From a checkpoint of a small mixture-of-experts model trained on Wikipedia.
Size: width 768, 156M parameters.
Experts: 80 experts in each of 4 layers, 224 GELU neurons an expert, 4 picks a token.
Training: a variant of Muon for the experts, 1042M tokens.
Below are experts of layer 3 (counted from 0) of a mixture-of-experts language model. Rows are named up (a neuron's input weights, with its number) and show model dimensions 384-575. Each number is 500 + 25 x the weight over its row's rms, rounded and kept within 0 to 999. Numbers have three digits each.
Before each expert's rows: "comes after" lists some tokens at least twice as common just before its tokens as in all text; "mostly gets" lists some tokens that are sent to it at least half of the time. This comes from a sample of Wikipedia text that the model never trained on. Tokens count by the router's weight.

# expert 54
comes after: " of", " in", " a", " was", " to", " for"
mostly gets: " its", " new", " same", " their", " similar", " his"
up0:479534458506481474529537521491477479498519482526521447494482553526495491494460514473427484539452495533508504501501510513499461530531484515493514496473455568488558509465496478499489462518502517491470515525541497473467493512483501465543474516477491501487480515505486505508495513511500494496486509500498515524499485525502524482478492465516470497476513513478525491505417455490517510455518525506482496496507473469560532497507518506517468519491522521502482459519469516539481533443490484465450479539478464478499526559495512471474546543465513509508553521506466503500468519489486477494
up1:524517508484509500529467505508463513534539438487514507513473534496495484537477485521487492540472499490516506498520504478520523474475519485515531535520485521456541554496491537477456492538509493463497505535546510557508514531474496509530509519459469494482504515511462489534476470501528495526440526462486503512472497529519481450510495499503511500504514496448472493476491512531473459520536478491531475479433498521467508486514508566490478488512513492534487497525514457505431485546495513459491474504528493506485520506538487492501485503503518514519544477495500511508480535524487505540

# expert 63
comes after: " ", " N", ".\n\n", ".", "N", " n"
mostly gets: "==", " head", " who", " north", "which", "/a"
up0:486493482532482526507505468496523502481479477516483503493484526506517501479536525515526514501512541507498509487488472534559438510492448523464499501504493504523512458493501483543508488518533476521461526522463503526476511514519473517471476526503504506524526502490489530522463515487538472488501523543512479496527508483475510501525446538522497493465506505539501483476526534509496505527500430493483497526541502468538511470470523484501534482525512531512499507509550507519487560521469536544514496465508487474526470485524508498469478461502495504537533500469530479503530453496517512500
up1:535445516486500512499492508469517491515539488511485540490514482502502427491510535506516515501488483500479567499517477490502469469524481517486500555472505488517546482518497515489524490498490487506540488481474499448502479518454503505519539474534541488500488498479544492482470467511524458496487465513514478505505521526485535482482522527536505478554524477492537559495470474454504491481506469493490529499479517501497503496505475481505480507448505488486530501508460470498515516536500512462484443455495552508490512523509533525488534495465534505487509509491505515478477480529514497504

# expert 74
comes after: " the", " The", "The", " United", " his", " New"
mostly gets: " Italy", " Germany", " students", " ENG", " Spain", "ologist"
up0:558528511484477527460501495549504526472502495489470558473510509481538512483468467524514505492529490468495494502470519493519526535511490472535504519495511530527520512487487469544478482470488473496505489506515494492501499504470518490508477515504517519479492494501476531515506473497529493491518501515454480470518504524495471487517523479511512508493508493484507511516469506518512466525532508490498499488481485503542508522486486512485476510493466478489541487529575514501463516488546461528500467484464520524504510472506525528517539526482451461492536512546537485474506520499499449490
up1:479534506515521494490493479527501525521481470520535487489516515540502469581475496490488502519486500479508462530533540512511472457495479517512470473482481467531506476518484464489512489491500509511467529531505470490461512520508484475528484519509482512493480523507506493510513498541519519526543463489493496510538495526516528477519499528494517540491477493495462522504531465528507476539531527514515535509521501505466491535548519509494548491510520512486455456523562482523516495492475525496524492464494503519553495480546493476528515515539514494495473495511538492549507499474532482538

# expert 38
comes after: " ", " |", " (", " A", " a", " /"
mostly gets: " five", " three", " four", " several", " six", " eight"
up0:495509514518473480478488499482508442538531492484479508556508492479447516524502489542531489529508505470479512470470458467475463505511532527500562525497474538469519495526493499484468495481486496485524496478500455515500544467464484525498494512533490537541533541519501561476551491461488511493500500499496487498524488449531526487516491514431503483501498511542492465513508493540451528486482516490539465522529478479533543443520482499475524499534540482513489461533516468513486471494478471485491514479517515523556498515521488485485496494484523468529508468435502474518485489464476459494
up1:488506465458485460519541503483501450487529494492523521518470523511505513511542546521514500501476490528479507491482476538522532485494472483505523515540531542536471552510496510551543532520492500484493497521490473521480504474480506531485551443507506475501521480500460512488485467512517510514561464464478489508492429562535534494492460510497536569520447521506500440502506559487474535508521470462513524526488489484523499493524528501492516469488489535509507481504510503515496479463475438469562460472445507502493519512518496461483481521490521490479527496500555494507513462468500469518

# expert 18
comes after: " the", " a", " and", " of", "'s", " an"
mostly gets: " l", " s", " sp", " h", " t", " con"
up0:541490500502494500470521528471546516545511496510471498485486518532474489561459482513507505547458484484509525553482531468509506533468475485460534470512497519465552518459518553537541505473526504499465474461464490496547505490473459505500479550502517466471490514516463495475519537499526531540477525474454483464561519498467518516511487506507518496484491488479510526447489492511533497479465548511503468546471495506485477512493499511518496491508424469521478485491477483518539512530521462502469473492494444466483465533510528506518487485529542557510493489450534499518456513512469515539
up1:510504516529533543515496491519515510472509488517511487519525498494470495458507486514496510511538486484490524480521510496458499529533504483475523515480485505528524509509502424487521529472540492489461528518476458534504557536498498497508481506470501442504498464500513508528463505465500510516519537455522491557500498524522524495520513520490511507531492503448493543488477510473502530525473444489532487456511493480495508465492489512498521489494543498468536503522468492492500499490515507473484469509503465496496540485528495538551531470492508507488519523497488494516535523516458453467

# expert 69
comes after: " |", " |\n", "\n", "|", ";", ".\n\n"
mostly gets: "====", " King", " Star"
up0:498520491477499457454483508501507520505505469494479490517509516510504543491497461453548512527493477483504495505529497531503477472551489504506442514489475483512467489497486472489509530448499506517549492518481515479492479554457483538468407530486440499494491480517562538556488519473529492544486471532516513569492517494486515478555518481467515527521493499486501507509490498502517498500475475498507500470491452549552500473444452500474485496476463520484491508528469496487469529510458476475494490467488445469522509477502460529470468511542509499540523497539503536546543514524497517514
up1:523514491502508505496519490459535474476488513510527510517491467487482497546505525472498446499460511498539472523490491483445468513498513508505552469483513525487473482455490458472508512500545450499517443520533476531474497525468509485508516495510479514502475476474516499566471521495486496543490482544492476514498518486518522519514515535532493512459531526513481509510480543503495505471503482473502532472479528538481502539472530541482476531495561496529470486549501483514483445494521492526544556479445506496497517493478450501493494493542502531510480474519511497501514509487479488478

# expert 20
comes after: " |", "-", ":", "|", "=", " by"
mostly gets: " War", " war", " Robert", " William", " Tom", " David"
up0:544544520524532508524579507499477490505459503476504519513511489500514528492500488473496472506501507469504484544511451517528480484505516525493554524506537565515468475513534548510501498455513501515540478524537490517517486507525528470482509509507490498504501479450486474483505520500488464543544502448527457491490486480457498505500514499457470479503525470494507528508486518480482497495481461514488511481499522519479478485487481485473482518485503495521492505546476531491477510489478497476498485496507504498515523506469462474525466536506481457486509477500504486515474484555503488501
up1:488506499510492501477515532450500504483475513472523488518512479480508479495533478503500492506503527479478495487525480521487524483491512507475498531522444517493494473491519487519493481552456471499499504465478515470475499509538535522520519480510505484495503487530483475510556505460488509469496533460485499515490458491511534468535510528513527514484497485533488462506472519466528509498498459488461531444509497473495543498492507504476522491442504496532491540524466476519518508524502530469480542484500500469526515483506473465508495498522505481468517488499494493534535517459508512538

# expert 8
comes after: " ", "°", "′", " D", "1", " A"
mostly gets: "′", "55", "iang", "59", " Carlos", "56"
up3:529521530539501479493548474461498483499477518489460509507486505518515492514497476459510501508508487465484481500457472472529533489505515502501488477549468548503503484457501475466507553504503457509482522489508540519504499513496477551511545510481506529500494493511494507533506534487496452473493518483549479549465493513473478526531493514499499544491529482447500528520484513512507495487519469494493514520516509470488475473465494467496506512495504496520525473499474503500490479507530516478475499516442500509473446520491484508449529482457506506523513521471477473460444510548558477529
up4:501483452462484466515462550496485494542492541543480494480473494508470476517491477491506507516463503470538519461538490522511515515524529504568487490467454512496489514493494486495446478479475490514526522476502548490486501514505504502486462541509528544455500491487489521487499497509433514518492513465463496494508431481498541527510496525505517517487456499509514518489472496486514495552511462507507511459474469547548497488494474478486501521496516490520445496507483528468483535515536509520526541522509514520508476498528465496499501509527460478481549531542523517510490514500498514506

# expert 50
comes after: " |", " ", "|", " in", ";", ":"
mostly gets: "@", "rome", " June", "197", "195", " "
up0:542536519522535499491489500503507477513513486513501462503515511485508510474482515536476434499468522494498475513471481533521556476491523503450529498533454491529437491535496481486506501500508463477523547473493550525452472518524494530490512484457501471505534455489528489479508469506510527520526473482513526486515521490487530519477494478553504481496504446493523521533498500493498490531483483499529495444502497486501498530468488522519516472502506498511507466511488544469518520493505505500525529500501471518492470514469477453525508487526534541470539532510525482527485482472491496463
up1:545541531462452511485490472554526469493529496507475462471515527495503502510508501509524473529486493497455478532497513499500462489511482516472507495551525524483519454476445490518509542489503509517491514503538505528523503496521496497490545537442470536503510434514498477513541517518504503505483493488551519524470467526483496498511533511458488488510523442468497489479466504476509539488492458494509493486511515450531527480535541460476508514502525476495529531449495487517489495523490499496458515489528491451489497512441466506472513508503496532501501518507537462495488464478547491503

# expert 53
comes after: "201", "200", "202", "199", "198", "197"
mostly gets: "–present", " century", " present", " Ak", " ago", " Taiwan"
up0:530509493491591512538547498528518472471538503467508503531511559537519500508499505511504522529456526500502480548502470507546520492494488459477506509475490534483513501513514500493477510460547539546488417490489495515521509513499549448482482450505488597493527469470487508483533491477508532516491484499464491507520462450470542511497551521516512453507528505485492481475519514520479552528493546549496516491543477493520497487538469509533465431537486490491489484503517464485484473510517489510446487486536527508541523499479511517531494509498486494522449478506505517522508484478450520490
up1:492532500486507485483534464506524489486508478522538457514503480479518472468505501492462473512526512511443460498493453490523483519533482436509522465520505505521529517506465493449456545534539532533484500480494511514435521507505534491513499500454477485564506502517486507525545520502466547511486508494476486521519506510513526463499503531509466484519508487511469493505522496507462466512506476491491461474512502484512481484506495496481495445497511498507510507471511483518505468572490471476476478485474465468489522529479493492483493502515542537519504498530499488492489506499525500496

# expert 3
comes after: " of", " in", ".", " to", " as", " at"
mostly gets: " a", "ak", " an", " this", " the", " This"
up0:508521494502504468541495504537510473523489456492498498469469490510497494427506550507473460475506550470509491456465481494529475503484493441478518492528457478493523537519499468486562478478518491498478518453503529502561515500486455485487477570479454460471465487493434512498480519485553492529491506505543470475492493501533506517514466467481517545541516492489541491518499496446494502459488478502506512544471521552530456504500553515504515467496485507508510482540487461520473476519542536502498504485497480484543522497518462471518476511487472512505544454544506504532505466490524495491
up1:497472506491495462481538520483476490452492497471531481477501487503508507516532467492501483534466486500502491494498486520486484521503453494505522538492526529468505483536525483449486466470484482508460507496496500479492487488497555519540516532488470528541508496496505442543536465540530508571448488491476519498494486494527499488514510502482449501486465548534498459465465533545505495439560470511506476500537505473528473444473475520470437523482543496496482469519518518513481517519506524499511479494502478492494530533514466519447474508485483525528525488501537506492487512530541487505

# expert 0
comes after: " ", "–", "201", "200", " League", "th"
mostly gets: " League", " Award", " Cup", " Championship", " Championships", " School"
up0:515490535551466494490522469528511498459476487473532486534527529520463486490514486481503473468522530531455519509468484486498535535471515510498478469502513507520491478504539534484492480508533485443499510504533486459507483504512483470548499472471464479462453447454467493502501476515505488567499479510493449469469500517504512517465480538531485489491502493500486498506473507525543535525484489497496478503503507492496529509464488523519520484538507540528500460481508440496515514471518554453483523465506497478535485500511468528541547516523519450545505486510491499511495475487439493518
up1:467491507507488490512490532515477502478472470483484511480498495538474499552501493530518507489507512440508494492467497473550524459478489502492446471476448471508540463516445493465522506511515502459540529453512472501466460552490492491515489539525532508486491488513508485485523507553447471541503486473486521529448486482530476517480517497457547512512515493529540481483472548510469524477516490477492553452485517461550474543515500520525490539460490530468514510466504500500543462503477485496513498530515508468510454546502497471483467474515483491474470508478468518485494481500490496513

# expert 75
comes after: " ", "-", " (", "\n\n", "–", ":"
mostly gets: "199", "201", "197", "196", "200", "198"
up0:506481490445481476478504499469479511467508555535553492467499519487468483487506523483523501485510487492521509514492494498466507466514480451509521567461506511463517513525494534512520510505507543454524526523496533532434464480461495458481537522493520512488500464485498497470498493494517542535493510508503484528479502497521537509491491488491512503494494481477504469491509471493477516458463452505498506533477510463499427482510530496504549501462487501527467518509521471490497502468484498505534528517479520492529437547492490499528416472504489513488503511457495482519495500488466489527
up1:488507515501491492477531500472507537489537497483528528498487511482521539490498528544529534496508507506511478477471485463540482541490517514474559500563489489504548545497517438462513524486499517487530474518494463513497503564509513522533482547478514509505466503485513492528468535527502496525523503534482487456497499480507529542494504487508515510452506517524532504485484451472527525469470503500458503530473495502527537491475520491539492485519501498478487540500534493476479534507483504469490480489473485527453490460498490504511522492488475484482470514470499460509518507540540461495

# expert 17
comes after: " ", "–", " (", "0", ";", "1"
mostly gets: "201", "196", "186", "202", "185", "194"
up0:501483463491455467555518514517491509490501502474512511512527500493504452483526505522474522548497484527529552472516443519493508505549501518516488486541487533448502494503502486507461506462530495536525545492521500523515529488496502464516453463515477487453455496537531470479461487485471495503514449488476486481521513481510505490514546476526506547478498498516520526470507497538517469505515489506529494508484501487500516512460467455480480513461482479488496528517487482468488505564497518489498487459506479500531483506565511496508497499510527447462501481508506512548471514497478462492
up1:491498461545488489494459502510493507556532480486551500508545519509563484483520500508490526530471479494497528479513473515505516531514491508488564486517503489505518485480494528498540526489507495488488520466510511494486552528514476519472465496520438495513482548515506526501460483505510553520501513483497486488512529509488542547532480500505502528501523490525514496514510524495486486483507542474516505481533469558460471447562561496476515504472514492533513532508512493485484531506529503538503545513484505459476502535508524504502493492518522537489509466512487477479520474517494511498

# expert 9
comes after: " K", "201", "\n", "-", "K", " in"
mostly gets: " K", " k", "See", " Preceded", "Personal", " Succeeded"
up0:460539473505537489493450550488525457476510452544483505499473447498517432498506496493495493509471468512477533497489479518517506512550487508516464487513519469520503538516540477504530511495492470505489515500519501486498490511513502533536517473502545495497485509507507493494502520487523448480437528488479503515513522479529430482435513495489485520488498511575496522520464483496496478558477494523534498496487511479508522499477480486460452472472506506530468536496477541506460508501475434527518469543505515510459496464476514533505521488525519531517468542457509519507504515526522534501
up1:499470482475475517504498472501512534501510516541485479528538489487527498487509518497475508482504512490550493545492450509457503479529458498479519522533512488479553512517506486501517495466523523486496457534493482522488524486498515479481512468452527496502472473490461506489548502485480494523490494518502510495484534501550520491465522464481489552485502464512496471488519500503478491482476499469555511469517499487502462518528503487485503535530505518502535504531533486534466497482495509499479507541529482488486499535528497476534478525515464503524437495510453473486490539534483482433

# expert 68
comes after: " |", "-", ":", " (", ";", "|"
mostly gets: " C", " T", " D", " M", " W", " S"
up0:518496509468517489475483488519487509500507509476493498510494501445442460533502524493509495481468496503521493502515492523475499488535495456524509551526484503475503512508463525479486476500538492508523499476474509474499518474463479470477509530477463495465482503543445480474497531505501510522500492483487480476457469465510528496487509489514474486523488518459512473546456498510450472534504488497519512485479504496520458532514500488531542488532465514489505528511454479514520517485472512551545480491506524502517459499512501548524510487537501519470471516518452503500473476506483485466
up1:538492540520495562519500498470543545565483490503522494521486541478495504521511516495506565532489533495482461452514520508525483538499506508520567507494514497525497454454471499526458452552508465485475481526480519487509511488497559540496518540471463459507476546496492481492548564510503527484490514505493500504501502557478502488498524512467495514477500509515473482517467503510501507479527511521484518502523498514486508484517520482497509482529499523498537504438521476525496544489516497486474511493493485515489433497489503522534500496470479527521526448461496525486456463529498523489

# expert 39
comes after: " ", "–", ".", " (", "°", "D"
mostly gets: " called", " named", "″W", " •;", "″E", " MPC"
up0:510518490497514536462483495507517535472517511506525502497493467458505492497504507531456489534480515505523456513493532533574504517468528459501514507468512473523497524495484497435532496503500459506554477482461463505506550499465522468466549442498489471503524521460464504496465488473509519511505510474502470487474519522549521440491482485524498498506486523516531520474481516467527457478466498493472531487529525515501541434493524520507532469489530498482478518525503472470524453541514456480471468467539500455530495501510488499492476498506530520536539471544544449531553473470491524516
up1:499496470513513464525512527543527524494510519503469491487534518473538471480488466483415492536525502512546494544504553535518494459511465527467508485503492510505546512535479474514531453458528520525479506491472537471514484499513450527497512484464489480551513471493493509523531523542514463514527536472504473527495528487465463490516478507458510543504500482495498488474481500491467498482507491508518487511521519514515476490463502488516524483480521494504523420502498506489505492479497503538485535508487486541477489475508511493449468568490497446488475526523500519504519503492521520496

# expert 66
comes after: "\n", " |\n", ")\n", "201", "202", ".\n"
mostly gets: "',", "har", "agar", "–:", "ée", "ugar"
up0:533489555469534497470511472459485515438494503528513471503457474498521539491482519515471466490495470497528499496462502520501507547490515520466506485504537512514502469512440485506495463485450475502486475498480509518556492527495540524488516493500499478521492448525492527504472461544510493480497493479495548471444502529485499502529500493465489467475482521520472517487488464485513512458503515532521503481496474466451534489514538500490499491511527450544492523517511493514498515517489534450468484440541537527486476473508498533507487554487526512481483550510513526475486526420513499510
up1:514494524452507523515491521481489512486474482509528466494520499499481471491463525448517506453503543490515526543530499486476536518541488508505509493498516511533541514514529490520494477522527517451519561511506450480497524508517481492502516474495516471503484531532485527503525530488511508464493504473514551498496500468452514458454486525503489502478536476490468487543465541477542542483504507505461468465556501507482503512495481527467521487495540473493513493492518517466482506495466520498464482466474507544496535500517488481503493502505478535509501492487503501473542488496473461446

# expert 71
comes after: ".\n\n", ",", " to", " he", " was", "."
mostly gets: " made", " won", " took", " have", " became", " returned"
up0:498518526495480506487521519503522475487503527454468506500484492522542546487517521520475539470507511536473517483530518469502505500506523522493537492558524512509470517500528557501541537485475476487484496478489470544474470500500484545518497501479499504496531528494457475507489477468511510468494486489544488513504520494460475512497519471483506514507510519538527487518485494511503504488500518495517522529505475514509509521488485516487460554469500503526538481488477536489499529534500519487477506483536480526501509474482470517545477509485495498521490490551547521505487492550514465506
up1:476505479489495550551507491465469529511487495468504445517512541547501449480469481499529519472498447493562502471467487546504491491573510503459538498524480516510514495494533467526506485546488496487439491472508526496517497483482531487493498467477493483489492488531519461487491480473508546481471523477518532480513516504478530474486467516489503490483493456499521516528472450496497530465506445500506481486507514547511504548459486490443397531496507483512517503469500520442473512508497523514479481477505524480508510527502459486533531537464473540458511536518483536523454497505481504507

# expert 43
comes after: " of", " in", " to", ".", " for", " on"
mostly gets: " the", " this", " these", " its", " a", " their"
up3:490524530504497468450523493451483488501494518528480491540471449540501458566502499511517539493522472511474514498485500555497509487480489516505493476519521520468491483518480503487507500513468454448473508483487542474545498486502505499468529498491495506506493477549459502508531540445473493487508507483490556525511459486487491519498433504524498486489502456503519499516485500499512515547500501476524501503515489501511497485491509514503510493507500533517493481487547527480486477485541489499474529490514498524497507526508479498425502504483467508551532494498476515526512470523541462451
up4:489496501497452528510524480500443498489530480491536493527487544497458525497504512500524515495525538493449495482545511498476518497521487511498533503540492513470496472492511468501518482503472469504539488515500461509503480531538540515492538509475503489476488485510460529528498522515463534568512516503474497511457481521515467515516447540497483520493464526495492464507514492498505486491514469445480507458469493509512473462478464477491526545530551488536478467515497480521523481525504545491518505476477481478529495503460491526523493530502512498513513496512508498505520478458521561509

# expert 49
comes after: " |", " |\n", "|", "\n", "200", "%"
mostly gets: " Actor", " Arts", " actress", " News", " Actress", " Representatives"
up3:501489508469486442486536487517502472516492447499492481469519506500523474510512464504506523481524478486455495512504531528524467498489539503501432484496498507500497492483529499492502515517508478535514564495463504492525520488506506452512555501537483456510425487540499502516507484522526541490515506485502486503476510509528544507505556545451506484514514478526500521459482484513476503453547492499548529466493476503496511529462532538515531504457478510510499496492476539529481491481507501529500491473512491506484468486471509533479490491475502542541503541542485499461490463478488524531
up4:490512497500504486477472504466520550472496502525509498513480520489474503467503492511516497487485536453488526488491524480513499443560534478518527491503488481487506525507526492512494490507511488445483469508551487518458498522464454510451466506521525493472472494489524538480481495517532455503438509498501494495506465483516518514501473502510492488456508516488515498414477479514481526491531487503510477514540499492481519500516521441506518465539520553510535503506505483466493488480505519522449510473515509513512474517500462485523488520543486537506441501507462493526498500515510476504